config.toml
d_model = 128
n_experts = 256
experts_per_token = 4
d_shared_expert = 0
router_score = "sigmoid"
balance_loss = 0.000323
balance_bias = true
init_std_router = 0.0165
lr_router = 0.000787
norm_eps = 1e-05
optimizer = "muon"
batch_tokens = 65536
seq_len = 256
steps = 6807
dataset = "wikipedia_en"
Below are experts of layer 4 (counted from 0) of a mixture-of-experts language model. Rows are named router (the router's row for the expert), up (a neuron's input weights, with its number) and show model dimensions 0-127. Each number is 200 + 30 x the weight over its row's rms, rounded and kept within 0 to 999.
After each expert's rows: a language model's description of what the expert responds to. This comes from a sample of Wikipedia text that the model never trained on.

# expert 47
router,160,257,228,192,178,253,199,175,184,177,226,162,176,206,248,198,214,200,187,183,217,138,241,216,160,201,205,171,198,184,157,256,205,205,160,232,168,184,170,235,195,199,214,185,219,230,138,189,154,187,245,248,176,224,170,211,244,210,226,240,168,244,173,207,192,194,154,165,149,214,189,165,213,219,200,212,206,226,181,229,227,227,250,169,198,179,238,251,218,224,198,221,181,151,148,168,247,185,221,239,192,203,193,145,159,237,208,201,237,166,235,159,214,213,202,166,227,200,213,261,140,216,188,210,197,207,255,204
up0,205,213,218,132,215,137,253,224,187,204,217,196,211,190,219,190,156,225,202,202,198,199,230,175,241,198,204,176,184,175,177,225,176,167,240,252,196,220,148,186,194,208,212,200,203,213,204,185,188,170,246,170,147,217,155,199,192,197,213,185,231,239,186,219,226,179,228,214,188,222,279,181,243,194,148,190,183,221,146,210,190,239,247,163,215,166,212,212,214,226,192,148,223,231,193,219,222,236,207,232,218,176,161,131,192,209,192,169,224,203,207,196,195,129,163,205,195,205,199,234,307,212,195,208,125,210,182,148
up1,144,207,257,203,221,200,249,191,185,183,190,207,179,219,178,192,182,201,178,178,190,257,217,158,207,193,222,201,192,181,170,176,200,182,204,224,187,170,160,224,156,206,180,193,210,231,190,183,292,211,241,222,191,225,194,155,186,262,196,193,242,223,190,245,207,202,217,161,223,228,227,211,219,198,195,208,226,187,205,185,177,186,190,204,203,176,127,178,194,199,206,184,199,150,137,181,166,198,213,198,169,136,177,150,169,221,247,220,220,155,197,228,209,237,258,246,194,200,229,181,222,182,158,194,215,189,323,160
up2,202,221,238,222,257,230,244,169,217,188,218,192,229,170,210,210,207,188,177,145,199,201,211,180,188,194,213,197,212,235,227,173,147,236,232,208,187,203,209,101,236,243,218,187,200,207,197,136,233,191,214,199,191,185,168,164,239,189,203,257,195,216,168,193,161,189,174,207,205,240,180,205,197,226,247,213,220,192,249,145,220,189,218,182,186,202,199,191,192,199,184,199,208,172,205,222,259,190,226,153,188,233,197,125,172,185,152,178,223,220,250,206,142,171,189,166,193,207,236,218,152,284,171,220,241,234,189,134
Description: Table cells and years

# expert 60
router,152,208,233,167,134,248,252,184,245,202,177,184,206,194,224,240,256,231,258,184,196,211,207,211,199,169,210,219,180,154,175,198,261,202,179,256,215,199,176,175,218,203,219,209,209,173,157,251,205,207,240,230,194,170,193,200,238,218,175,150,196,213,128,242,157,195,200,203,216,189,184,145,188,223,174,178,196,165,172,229,233,221,217,220,204,193,147,224,196,190,170,217,193,158,209,169,219,184,192,211,213,244,138,149,171,160,260,185,224,168,198,225,202,222,159,156,221,221,252,225,194,183,205,236,262,232,210,185
up0,158,192,232,230,182,221,194,168,257,222,193,168,210,242,185,222,189,195,205,259,171,202,196,214,186,175,217,180,264,181,196,245,244,199,185,184,172,211,210,139,252,230,218,187,229,146,221,154,173,194,216,213,219,190,272,182,181,184,186,159,254,203,188,172,139,271,184,155,219,197,269,217,166,232,195,195,202,185,195,191,180,197,140,190,232,188,182,226,156,227,217,172,181,156,254,154,164,163,244,196,222,244,211,209,231,210,203,193,231,178,224,164,222,194,204,172,213,205,239,219,233,171,226,190,218,164,237,169
up1,213,233,235,154,204,204,198,192,223,155,180,193,192,174,222,203,185,157,158,144,112,239,214,225,166,205,182,212,137,211,146,209,190,192,196,247,238,209,215,214,199,270,237,209,258,181,230,140,186,152,186,221,239,217,180,242,241,193,174,259,223,173,170,221,193,263,232,183,207,217,190,157,171,191,168,213,212,165,177,178,180,261,181,201,215,196,203,259,184,204,221,228,167,220,150,175,184,219,218,189,259,217,157,169,212,236,169,202,173,169,185,201,230,213,232,203,170,197,189,216,171,250,178,214,185,195,195,197
up2,198,236,226,169,222,180,256,157,191,200,191,176,186,144,227,259,194,191,147,189,211,224,199,258,205,254,177,220,248,142,129,163,197,177,201,153,220,179,167,137,211,219,224,219,254,207,194,170,255,195,207,219,146,170,198,185,173,202,174,223,221,205,210,197,169,244,231,170,188,221,185,210,217,174,211,198,243,212,151,167,234,229,228,237,184,218,205,188,234,234,170,187,216,216,220,167,205,264,214,243,212,200,146,200,144,200,237,222,206,237,186,252,168,222,169,187,160,163,214,209,185,226,221,182,210,186,187,245
Description: -ine endings, born

# expert 24
router,160,211,201,180,182,180,156,182,190,205,186,182,224,149,233,245,185,151,209,221,226,180,234,186,224,197,221,170,170,162,149,184,219,230,155,244,177,210,239,227,176,205,191,236,169,277,179,188,180,247,183,245,239,170,224,215,184,236,221,201,166,213,161,177,165,204,205,237,246,189,171,185,218,192,287,166,175,211,173,205,222,198,267,142,199,190,194,200,200,166,177,200,179,175,231,175,215,226,189,186,201,208,194,155,147,213,211,193,208,197,247,184,208,206,238,148,261,178,220,228,153,265,203,215,207,204,222,266
up0,172,193,174,245,220,147,205,198,203,172,224,178,177,144,263,169,173,209,223,224,212,171,213,176,251,258,184,225,183,186,165,198,249,198,236,193,182,215,166,188,212,165,204,157,167,176,187,184,210,216,195,193,213,159,155,257,193,180,272,255,142,213,183,199,236,265,187,229,205,187,227,178,154,180,180,183,169,145,220,203,159,247,165,167,219,232,193,195,184,174,150,205,154,185,241,176,232,212,168,209,146,238,204,223,219,198,178,213,226,243,208,206,190,241,200,180,212,262,227,197,174,205,204,136,194,198,232,215
up1,229,221,191,144,187,173,196,188,204,218,209,226,201,167,213,213,205,180,165,173,209,183,240,191,198,217,185,209,165,172,189,210,232,200,225,223,191,227,216,152,189,203,209,206,234,208,195,145,245,182,249,176,207,174,209,187,112,185,192,215,199,193,212,224,179,196,149,197,247,238,236,210,172,205,305,186,223,180,177,201,195,250,203,114,208,187,198,153,231,250,218,208,207,173,205,191,206,232,195,221,262,203,199,177,188,227,174,225,242,138,190,150,209,221,160,169,257,183,146,266,183,173,175,181,257,190,212,180
up2,217,184,229,224,183,212,206,115,176,168,152,232,198,183,158,229,193,163,226,164,176,180,192,184,174,196,178,254,189,182,186,224,204,239,199,237,211,184,246,216,157,224,196,202,223,230,197,241,199,257,195,160,188,233,184,209,194,193,131,171,220,210,216,209,170,181,257,210,223,187,214,201,241,197,189,165,183,215,196,268,235,227,209,190,162,221,239,190,187,160,198,207,241,223,255,205,244,178,257,183,204,197,179,222,167,200,217,179,188,256,260,184,208,165,217,149,186,135,200,195,258,175,168,190,158,269,169,192
Description: Articles and determiners

# expert 5
router,128,180,209,168,194,187,203,198,184,180,165,160,172,197,224,245,199,244,214,125,188,152,187,216,217,220,226,204,206,203,161,196,232,222,145,183,207,230,192,238,211,166,183,200,200,264,170,222,214,207,211,215,213,215,230,229,266,238,194,271,164,253,132,162,185,223,187,246,197,191,219,186,230,202,213,161,222,160,138,219,224,241,234,209,182,145,190,204,234,184,168,218,199,167,203,175,214,132,226,204,206,232,193,181,168,211,199,246,233,202,231,151,218,240,226,196,241,204,227,209,151,174,231,197,173,205,226,184
up0,214,181,233,187,168,234,202,226,200,201,160,227,188,200,184,199,163,240,209,170,192,181,214,211,214,131,248,220,204,266,179,191,232,213,194,213,211,251,183,239,234,238,260,208,188,216,194,177,190,186,253,195,237,176,233,196,210,197,167,144,201,227,160,183,203,212,186,223,122,222,250,171,201,235,203,262,209,242,157,234,185,214,259,193,145,147,192,179,210,255,179,175,231,155,179,206,228,178,216,232,161,121,223,175,205,201,196,186,167,197,219,182,208,181,215,127,223,217,176,208,203,210,217,242,224,163,213,176
up1,230,176,181,207,238,185,177,238,177,209,158,177,186,126,189,226,187,196,177,171,180,173,188,184,195,232,165,221,171,167,198,225,209,245,224,199,223,185,173,217,179,184,216,190,164,274,239,146,154,145,229,210,240,205,165,203,261,217,192,205,224,230,131,210,194,193,229,226,151,237,256,209,209,243,178,194,220,177,188,215,264,180,209,179,193,201,244,220,240,196,208,295,199,243,185,163,176,180,218,192,191,210,177,243,205,183,212,240,175,144,217,205,210,199,221,164,217,179,190,210,150,154,224,245,167,175,205,202
up2,173,175,217,190,217,175,215,211,189,239,191,196,174,247,218,165,170,199,224,113,237,194,193,215,143,199,222,248,210,243,155,237,205,210,187,230,212,243,175,175,199,170,191,209,224,229,248,257,174,145,268,237,157,211,192,225,148,152,193,198,232,205,211,239,227,214,148,177,204,136,223,185,216,202,146,150,156,183,210,216,167,183,236,146,186,178,235,224,209,207,254,236,186,165,268,194,155,219,201,186,196,178,199,247,175,194,228,226,224,186,210,192,166,224,184,179,202,178,216,229,172,166,221,209,202,228,198,204
Description: Narrative action verbs

# expert 15
router,176,192,194,188,166,193,187,173,261,149,197,171,195,180,209,203,195,193,236,198,276,155,193,188,179,205,232,199,182,231,147,169,248,189,175,215,168,177,221,155,213,141,242,205,189,210,178,198,172,184,206,238,158,176,179,241,226,216,196,217,162,261,122,199,186,174,271,165,197,188,207,180,171,225,241,202,231,231,173,185,233,222,249,166,163,181,176,247,226,228,197,241,188,173,213,152,210,258,191,213,220,201,212,144,135,210,211,212,252,203,203,205,206,206,202,166,243,243,196,227,219,217,238,201,213,158,223,229
up0,214,162,263,249,207,194,211,238,207,190,158,147,170,184,249,168,200,191,215,195,197,183,155,169,204,201,196,132,201,207,205,211,182,138,154,208,221,258,197,193,200,229,177,200,258,222,179,196,148,207,150,172,196,193,189,162,243,200,236,219,180,163,214,173,189,187,190,177,260,207,227,186,136,201,202,193,226,194,229,190,212,220,184,187,185,231,195,260,174,200,247,229,218,177,221,176,167,166,216,230,141,184,227,157,246,258,236,267,207,188,219,189,206,159,214,217,217,173,196,250,209,150,215,221,235,216,148,178
up1,234,187,173,178,142,234,190,224,169,207,195,154,177,199,200,227,252,175,127,213,166,197,185,200,255,196,203,190,191,172,223,96,197,201,177,194,178,247,154,225,204,212,194,150,220,205,239,173,212,196,231,221,195,213,210,230,190,227,194,214,188,222,185,220,181,214,178,195,187,204,235,242,185,235,258,196,233,172,222,207,162,225,216,210,223,176,159,179,304,228,234,214,171,187,259,210,193,180,238,218,232,229,234,198,166,203,143,201,218,182,233,187,165,209,218,170,199,239,225,218,221,193,218,120,167,208,240,191
up2,195,165,223,160,200,208,206,197,205,159,191,198,248,189,219,184,201,239,244,217,171,228,227,173,218,146,169,161,158,257,163,100,227,260,198,259,157,218,248,222,218,193,212,210,202,206,272,137,208,222,193,231,211,200,182,174,198,168,203,243,169,237,181,209,223,235,213,179,183,223,135,215,205,213,223,232,198,212,233,203,189,254,203,148,193,182,176,207,240,178,154,201,242,171,165,196,224,220,188,150,182,235,206,185,187,274,173,193,191,175,161,188,175,172,236,222,226,181,207,180,198,234,183,217,194,175,202,182
Description: Descriptive modifiers before nouns

# expert 40
router,212,168,257,224,249,199,176,206,198,181,182,198,175,220,230,195,155,218,234,169,222,197,147,203,177,267,226,202,164,173,166,210,180,220,150,188,181,214,178,164,181,193,178,181,227,211,175,196,221,155,255,256,239,202,207,223,276,249,241,211,184,245,155,203,163,209,216,238,193,182,179,179,215,247,226,170,247,205,163,230,249,249,264,146,214,129,193,209,252,222,205,176,138,198,203,192,216,214,205,160,217,195,212,185,180,245,166,209,196,185,275,197,198,190,207,180,215,173,186,225,173,186,191,199,199,180,213,196
up0,157,205,223,214,197,205,214,239,165,252,151,163,211,167,258,235,173,201,189,174,256,213,196,235,156,241,205,192,163,184,160,172,228,252,208,174,163,225,149,182,159,197,168,180,229,196,194,208,226,218,258,184,137,192,204,242,227,212,192,209,203,167,179,168,204,191,203,186,214,222,256,219,243,138,177,203,164,186,215,211,213,191,179,235,196,211,228,216,190,227,214,190,170,171,242,128,245,187,171,213,247,161,228,160,182,199,230,191,177,268,201,224,226,187,228,191,205,159,118,250,226,191,199,212,188,218,187,201
up1,266,185,228,229,250,186,213,197,239,187,232,133,170,159,191,229,207,243,171,216,207,202,217,196,218,203,160,221,188,212,138,214,211,239,251,235,201,223,226,236,194,205,203,128,67,190,202,162,185,172,232,190,237,239,198,202,215,187,199,204,183,223,191,183,186,175,218,200,236,266,195,198,182,221,186,240,182,165,205,208,181,266,236,176,175,196,219,196,209,150,182,224,138,197,152,170,231,186,205,208,232,206,174,182,203,220,215,184,193,205,191,211,191,196,228,144,187,211,194,180,213,206,175,208,251,262,184,210
up2,149,190,181,204,247,233,191,205,225,200,203,201,148,238,233,190,191,208,204,191,244,220,207,176,218,213,193,211,224,239,178,232,183,220,155,180,211,222,188,224,264,273,192,156,157,204,178,162,204,180,205,198,220,174,143,249,225,179,211,169,163,187,197,179,276,185,193,229,217,166,204,164,164,161,195,148,143,188,200,159,198,226,176,204,174,193,198,172,202,188,188,178,222,219,134,191,259,251,215,201,199,259,230,165,207,139,173,223,205,174,220,225,196,177,187,176,172,208,172,220,208,209,248,230,240,198,288,221
Description: To and other prepositions

# expert 13
router,187,194,210,182,176,192,142,216,219,155,186,205,190,160,241,193,188,146,223,198,219,136,249,179,159,228,220,200,136,218,176,166,200,237,188,175,184,202,199,186,179,198,238,259,181,220,170,176,240,272,209,204,214,213,174,177,253,199,225,248,184,215,185,236,118,130,238,247,185,206,207,201,223,193,206,200,153,189,168,260,230,203,230,167,204,180,176,199,219,203,210,206,192,198,222,144,210,148,241,219,180,192,214,184,175,196,203,248,235,211,249,182,243,234,182,190,195,154,191,248,150,190,199,223,188,180,187,245
up1,210,155,220,185,256,185,222,232,166,149,198,170,166,191,186,212,152,160,250,229,155,182,220,253,124,237,182,224,196,174,203,263,204,186,192,175,161,221,206,209,168,204,176,177,182,187,165,219,245,173,185,217,194,157,239,168,233,166,225,152,185,203,184,225,175,174,162,241,232,207,192,204,238,218,243,189,160,184,220,181,224,194,220,123,242,223,199,215,217,202,195,192,271,279,178,225,194,193,182,191,220,238,229,201,201,243,187,194,225,211,172,238,206,130,211,186,179,148,199,201,207,187,175,184,184,194,159,226
up2,154,159,189,267,152,173,199,207,215,249,211,235,198,211,241,233,216,228,217,181,249,223,194,182,186,208,181,221,241,167,176,178,168,171,194,200,193,223,174,161,213,219,121,223,191,271,262,171,223,151,137,225,188,179,198,200,229,204,260,235,194,182,182,234,154,194,217,192,176,179,182,148,193,243,189,177,188,199,249,144,205,200,237,250,197,230,165,212,226,180,223,212,164,198,219,183,204,202,190,163,178,136,206,228,188,183,171,243,181,204,198,194,258,221,207,206,197,150,133,186,231,242,217,201,176,192,189,196
up3,166,201,229,181,148,201,162,220,196,265,247,166,167,253,197,205,220,172,217,165,238,206,177,187,205,153,252,209,188,154,231,168,211,220,180,158,238,215,237,174,169,180,207,218,210,253,220,186,176,220,145,160,184,219,232,219,221,212,208,197,244,219,185,172,165,217,255,210,253,174,199,237,173,205,158,184,121,143,197,188,180,200,215,226,164,225,104,218,183,160,191,213,198,183,164,212,191,174,206,152,192,185,227,187,221,227,211,197,225,183,199,211,238,251,168,207,248,222,189,223,194,215,207,157,198,150,223,221
Description: Sentence-ending periods

# expert 36
router,212,189,194,197,177,193,196,197,234,168,178,167,212,192,225,222,202,180,218,152,206,145,189,213,205,159,215,216,200,206,145,225,189,173,185,218,182,176,183,257,156,208,188,236,153,260,169,203,211,176,243,192,193,141,205,177,163,188,259,223,213,274,183,230,205,206,214,199,208,176,213,164,219,221,219,240,139,215,193,211,218,217,200,168,191,184,217,194,221,232,179,196,219,205,224,165,229,195,227,207,195,184,158,145,140,174,234,252,231,168,248,189,236,167,210,161,241,140,201,249,174,174,273,251,177,201,246,258
up0,169,190,152,196,167,190,176,247,173,160,171,202,203,208,199,289,144,263,214,184,169,251,222,182,177,119,183,251,185,155,158,168,214,221,219,167,195,227,237,218,168,195,196,184,184,249,214,180,199,275,216,189,186,158,190,212,204,192,193,190,192,207,161,201,193,204,214,215,199,251,215,199,189,157,206,248,249,206,183,176,222,179,218,217,224,166,186,200,235,197,249,205,244,186,224,198,167,212,229,266,239,172,177,197,172,208,207,205,241,200,191,225,174,206,201,202,193,185,186,174,187,99,239,182,248,183,198,180
up1,192,220,151,205,195,205,174,189,203,200,199,167,189,204,200,202,175,195,217,200,170,233,186,191,241,174,201,172,216,185,148,220,202,241,180,204,198,217,265,209,179,217,212,190,215,177,172,178,220,176,222,191,234,151,180,203,164,200,223,230,209,283,190,211,141,182,272,205,204,153,208,232,208,180,205,184,154,248,240,160,199,212,175,169,197,217,223,201,159,238,186,258,218,227,269,209,229,181,260,206,189,186,242,160,199,120,156,198,230,196,180,233,203,254,228,162,182,191,226,163,160,253,217,191,123,220,235,187
up2,206,220,179,192,187,177,228,255,274,234,157,195,154,186,237,208,184,189,163,188,180,207,205,247,169,185,221,204,219,182,193,217,207,208,231,205,146,227,212,197,176,168,180,207,176,247,221,228,217,204,160,184,147,172,167,170,250,244,200,239,192,209,205,206,169,184,185,203,217,169,244,204,198,168,235,229,198,215,247,166,252,207,227,186,219,208,259,128,159,153,231,205,176,193,211,139,204,175,205,198,238,203,149,189,161,202,255,177,257,267,218,171,164,252,174,174,251,178,174,177,203,211,201,208,200,220,195,254
Description: Time-period nouns

# expert 26
router,143,233,231,161,170,184,213,213,192,150,194,180,153,195,228,223,146,213,261,138,202,194,206,235,212,169,179,211,170,136,180,219,157,228,184,241,222,181,217,186,166,207,186,185,223,185,212,208,230,265,200,234,246,144,176,222,218,195,263,157,208,188,145,220,164,191,238,205,239,203,187,178,229,223,208,241,141,178,175,239,193,249,199,203,247,131,205,209,248,195,189,175,197,186,233,167,215,219,193,229,198,235,156,168,195,259,229,192,224,190,229,180,217,199,195,179,216,228,204,222,147,239,240,205,186,211,221,202
up0,166,187,228,184,149,226,164,185,222,182,241,193,189,272,167,276,158,167,221,211,201,199,177,202,225,223,208,258,196,187,184,190,208,210,175,215,220,200,176,250,209,234,221,190,192,214,184,130,161,233,215,167,166,204,145,246,233,153,179,169,225,198,177,200,157,254,182,259,192,218,149,197,180,199,174,200,172,220,187,214,254,206,171,174,199,182,183,212,222,196,219,129,230,210,250,229,214,184,174,219,159,197,271,209,241,167,172,181,209,214,201,168,209,179,251,228,225,160,237,208,195,154,181,206,213,209,192,255
up1,151,201,154,172,214,195,205,195,134,227,195,159,207,204,233,189,201,244,205,220,221,210,208,186,190,248,186,180,153,212,191,160,223,172,130,249,151,234,201,263,213,190,185,182,189,150,178,199,146,214,139,169,208,225,158,214,216,204,195,226,224,193,191,190,189,187,200,264,255,208,202,235,166,183,216,246,187,182,204,204,242,252,211,213,248,201,197,160,151,175,226,181,184,244,198,215,221,195,220,203,209,254,192,199,180,217,195,159,161,242,250,246,161,174,183,196,230,197,134,188,163,264,243,221,236,200,207,199
up2,178,201,198,168,169,211,219,202,232,200,208,199,204,234,177,204,172,195,173,189,203,264,201,169,212,193,286,201,229,233,202,186,213,192,219,208,242,197,198,255,181,197,211,258,140,142,237,221,177,240,174,262,225,223,158,218,193,217,212,235,185,190,172,193,138,153,190,195,158,227,225,192,191,192,183,178,194,222,187,204,218,172,224,203,239,205,226,177,224,147,198,173,165,169,197,210,230,160,179,178,206,182,212,208,185,177,209,124,208,168,220,199,237,170,222,220,217,221,237,295,166,180,229,241,195,235,126,147
Description: Locative prepositions

# expert 0
router,155,189,242,200,213,214,198,119,192,197,200,166,161,135,224,215,169,226,215,145,246,162,194,198,174,234,221,213,204,210,186,181,226,185,159,199,207,155,193,166,195,138,230,206,172,201,158,178,231,212,226,207,266,205,191,202,202,247,239,245,161,227,156,175,196,195,287,227,169,230,185,210,224,206,210,212,188,187,198,186,247,245,162,176,232,188,156,223,186,177,184,170,156,204,191,175,227,206,202,205,267,215,154,204,171,256,209,232,215,192,231,222,190,197,212,173,233,177,277,242,191,212,186,217,244,211,207,221
up0,148,201,220,173,193,194,186,205,206,181,254,196,166,198,196,219,228,201,242,190,261,206,223,234,210,195,215,210,167,184,204,202,227,212,155,206,223,145,226,159,207,178,172,160,174,202,190,205,188,210,228,151,214,181,168,201,263,202,230,124,224,199,161,180,199,201,195,240,212,229,208,161,195,201,229,211,191,268,214,186,231,270,195,215,122,227,198,200,180,245,199,164,184,268,125,203,203,191,182,233,179,211,209,152,223,174,212,176,145,180,174,212,247,169,256,203,224,225,212,182,176,235,152,175,240,159,211,236
up1,172,186,258,201,198,212,210,121,167,234,182,199,212,184,234,209,181,172,217,150,236,215,212,166,223,228,189,179,214,198,128,232,219,244,194,247,203,189,206,210,185,164,216,246,196,242,197,187,247,192,121,161,270,216,213,189,161,173,161,228,246,204,201,212,244,172,208,195,210,179,219,254,240,170,225,167,207,176,260,191,203,224,173,186,184,172,213,196,159,192,144,175,236,210,245,199,219,152,209,187,222,160,220,142,212,250,202,163,166,190,210,232,167,189,159,200,201,216,200,247,157,213,197,224,201,199,246,211
up2,159,226,215,125,212,185,191,184,262,197,203,180,178,170,200,181,197,159,198,211,194,186,196,261,160,212,194,221,224,194,230,212,164,178,224,289,187,172,248,202,209,167,216,157,145,197,227,143,160,217,200,215,249,201,217,146,216,194,181,231,185,193,217,254,172,211,196,218,152,197,219,152,140,213,195,202,189,175,205,210,217,169,185,161,180,211,180,173,223,209,212,180,173,194,161,201,208,233,198,254,149,245,216,224,240,209,227,255,212,190,232,204,201,216,213,175,199,210,204,242,197,212,288,149,255,223,220,169
Description: Consonant word-piece endings

# expert 9
router,123,212,194,179,165,176,164,166,225,192,206,158,189,181,232,204,198,187,257,183,245,176,181,178,194,207,216,155,147,187,180,206,205,217,159,228,189,211,243,218,181,145,189,241,190,212,202,217,186,266,187,190,239,194,214,214,200,210,198,212,207,220,169,194,165,190,175,230,213,148,207,140,192,178,224,191,210,218,177,208,198,241,235,166,172,184,165,211,208,221,224,207,213,213,236,194,221,220,177,185,211,273,162,139,174,246,195,153,220,195,286,217,198,251,256,191,215,142,211,218,159,225,229,278,175,203,239,219
up0,207,246,202,166,217,164,211,223,175,194,181,182,225,206,219,199,171,215,170,190,193,224,248,191,197,202,210,255,210,206,157,217,221,201,215,220,202,210,193,253,246,137,212,251,149,180,169,193,201,224,255,161,282,188,242,209,189,197,215,206,203,172,199,209,214,148,224,228,168,122,246,216,143,169,185,215,152,217,159,211,132,188,142,165,185,200,231,236,216,256,210,179,214,180,224,192,241,174,130,265,171,183,176,214,193,232,211,156,194,190,243,209,195,197,187,204,197,152,219,226,182,189,167,196,181,231,214,199
up1,161,222,206,194,146,175,169,187,204,174,171,191,139,263,224,160,139,157,214,227,202,256,227,198,234,127,245,152,220,198,210,228,197,210,212,218,160,240,207,229,211,172,206,203,159,171,216,206,182,199,169,239,231,155,194,179,174,192,177,232,180,184,193,185,175,190,178,150,161,220,281,168,175,235,232,201,226,220,181,183,190,241,218,203,179,222,202,219,247,272,145,181,197,293,209,221,170,190,191,246,194,229,173,230,187,213,219,228,201,180,201,185,214,225,191,194,207,200,212,226,240,161,201,241,221,206,223,191
up2,201,250,196,246,156,206,194,227,200,163,201,211,190,211,241,202,164,175,222,142,184,181,224,239,214,191,205,138,197,221,163,191,190,202,187,219,204,213,186,207,193,181,172,233,149,261,177,239,209,238,195,126,216,182,173,187,187,189,162,180,246,209,185,149,188,187,145,239,191,157,245,158,229,130,215,186,213,177,161,149,199,224,198,215,144,225,216,197,260,224,205,239,243,184,233,181,185,165,254,196,212,203,235,205,243,223,218,185,215,194,255,232,240,200,197,184,163,167,211,200,172,197,156,164,249,204,147,216
Description: Passive participles, light words

# expert 49
router,175,200,205,142,195,223,189,168,230,157,196,134,222,158,185,193,187,209,233,196,235,188,206,238,207,208,198,231,206,213,166,170,221,198,211,247,201,145,201,197,218,131,217,192,178,237,208,173,181,244,260,241,232,170,212,186,192,187,252,196,180,266,185,217,198,178,226,179,195,203,230,134,191,179,269,231,199,203,162,236,178,204,216,206,195,178,149,213,230,203,213,195,151,170,203,196,212,241,228,201,213,210,163,125,157,176,205,225,220,158,200,194,245,208,210,135,281,208,214,260,174,226,225,208,200,176,233,217
up0,187,165,177,234,182,220,265,212,184,182,199,212,230,127,190,179,180,192,164,177,186,201,194,254,208,175,194,189,130,181,265,182,191,208,202,201,215,150,202,193,186,224,229,188,177,207,194,247,271,233,237,154,202,217,204,218,236,230,227,212,198,190,229,203,220,203,196,253,218,222,231,222,152,265,251,190,188,228,174,258,249,144,166,217,211,205,178,198,184,216,205,163,207,208,257,170,173,173,205,220,191,180,141,116,186,205,220,217,233,228,223,190,197,201,187,172,222,211,242,200,138,166,176,157,211,213,171,182
up1,245,223,234,208,200,187,189,177,213,174,178,189,197,191,226,162,235,177,218,226,269,212,227,196,240,226,207,196,193,171,162,255,210,224,208,198,191,155,194,158,211,209,214,173,195,263,150,157,204,254,132,216,215,205,178,163,178,268,175,182,183,242,216,186,248,210,184,181,181,210,156,198,150,193,200,197,119,171,192,160,185,234,218,207,232,223,208,239,232,240,187,216,152,200,203,239,149,167,232,191,196,193,184,176,188,200,261,193,212,136,182,171,227,198,142,193,240,176,189,173,225,183,182,225,169,254,240,187
up2,219,175,223,167,221,230,173,170,149,220,203,225,182,176,225,190,193,175,230,182,224,223,201,172,177,195,200,154,206,244,200,181,210,187,232,219,173,189,186,217,222,186,188,209,216,209,200,173,231,186,207,238,235,222,170,220,239,220,234,216,195,112,175,201,194,184,183,199,171,215,283,230,187,148,249,173,220,152,231,165,180,200,174,195,192,212,148,189,220,251,188,227,160,209,159,248,147,276,200,222,177,191,198,146,140,212,239,220,195,163,231,166,224,147,225,185,193,258,203,238,162,209,180,234,240,193,222,256
Description: Sports career words

# expert 58
router,186,230,197,182,154,208,131,206,177,169,174,111,213,182,290,239,157,191,206,207,187,175,218,200,165,205,187,196,193,154,178,223,153,205,188,189,169,214,225,225,231,239,220,218,199,218,175,240,165,253,198,260,176,178,192,188,202,192,223,161,186,260,216,179,184,208,230,189,178,187,172,159,214,220,259,223,178,151,203,192,175,214,201,170,206,173,212,239,277,213,221,198,217,164,181,194,226,202,173,231,214,232,208,159,216,241,181,226,248,225,222,218,169,170,183,146,226,152,222,264,204,177,180,193,230,207,237,200
up0,187,183,191,182,177,215,229,215,120,227,190,173,189,238,238,134,179,204,209,144,176,243,199,174,131,211,178,207,219,184,193,197,223,217,183,245,224,174,213,173,236,158,240,231,209,145,164,164,153,228,204,212,163,169,167,196,215,254,166,132,173,236,186,227,132,180,226,211,234,244,227,164,220,206,230,229,188,138,220,232,247,219,243,202,224,201,206,169,242,209,217,216,225,211,147,246,213,239,205,197,214,156,163,166,169,191,207,212,192,186,208,197,209,202,157,243,211,212,185,186,168,185,157,181,190,217,183,206
up1,206,219,186,165,190,238,239,214,230,229,190,181,207,193,192,228,151,211,212,145,227,240,168,275,199,218,242,197,153,219,218,217,191,217,216,220,218,204,192,165,196,226,216,222,206,206,227,237,212,169,187,201,242,229,143,168,195,138,233,252,194,165,187,149,160,221,151,246,165,187,183,220,216,214,168,201,231,130,200,213,200,214,198,217,158,229,176,195,173,155,232,222,183,206,213,200,133,185,186,147,270,225,161,165,217,128,164,198,149,185,246,211,192,219,220,162,212,222,195,202,208,198,204,235,182,234,244,179
up2,152,195,150,205,160,217,252,221,193,218,164,195,190,162,191,233,215,220,217,205,253,192,273,200,222,255,211,227,230,152,237,187,188,198,151,226,157,194,189,217,159,238,169,189,167,180,185,259,147,220,199,253,203,133,236,197,228,213,194,192,151,225,211,197,197,158,192,242,236,210,154,201,143,202,227,216,150,231,152,185,198,241,213,247,176,231,231,210,208,129,178,211,210,193,195,215,226,202,160,230,195,173,208,146,178,239,194,182,228,238,221,195,214,196,174,188,171,222,202,222,163,156,209,166,237,192,214,188
Description: St and syllable openers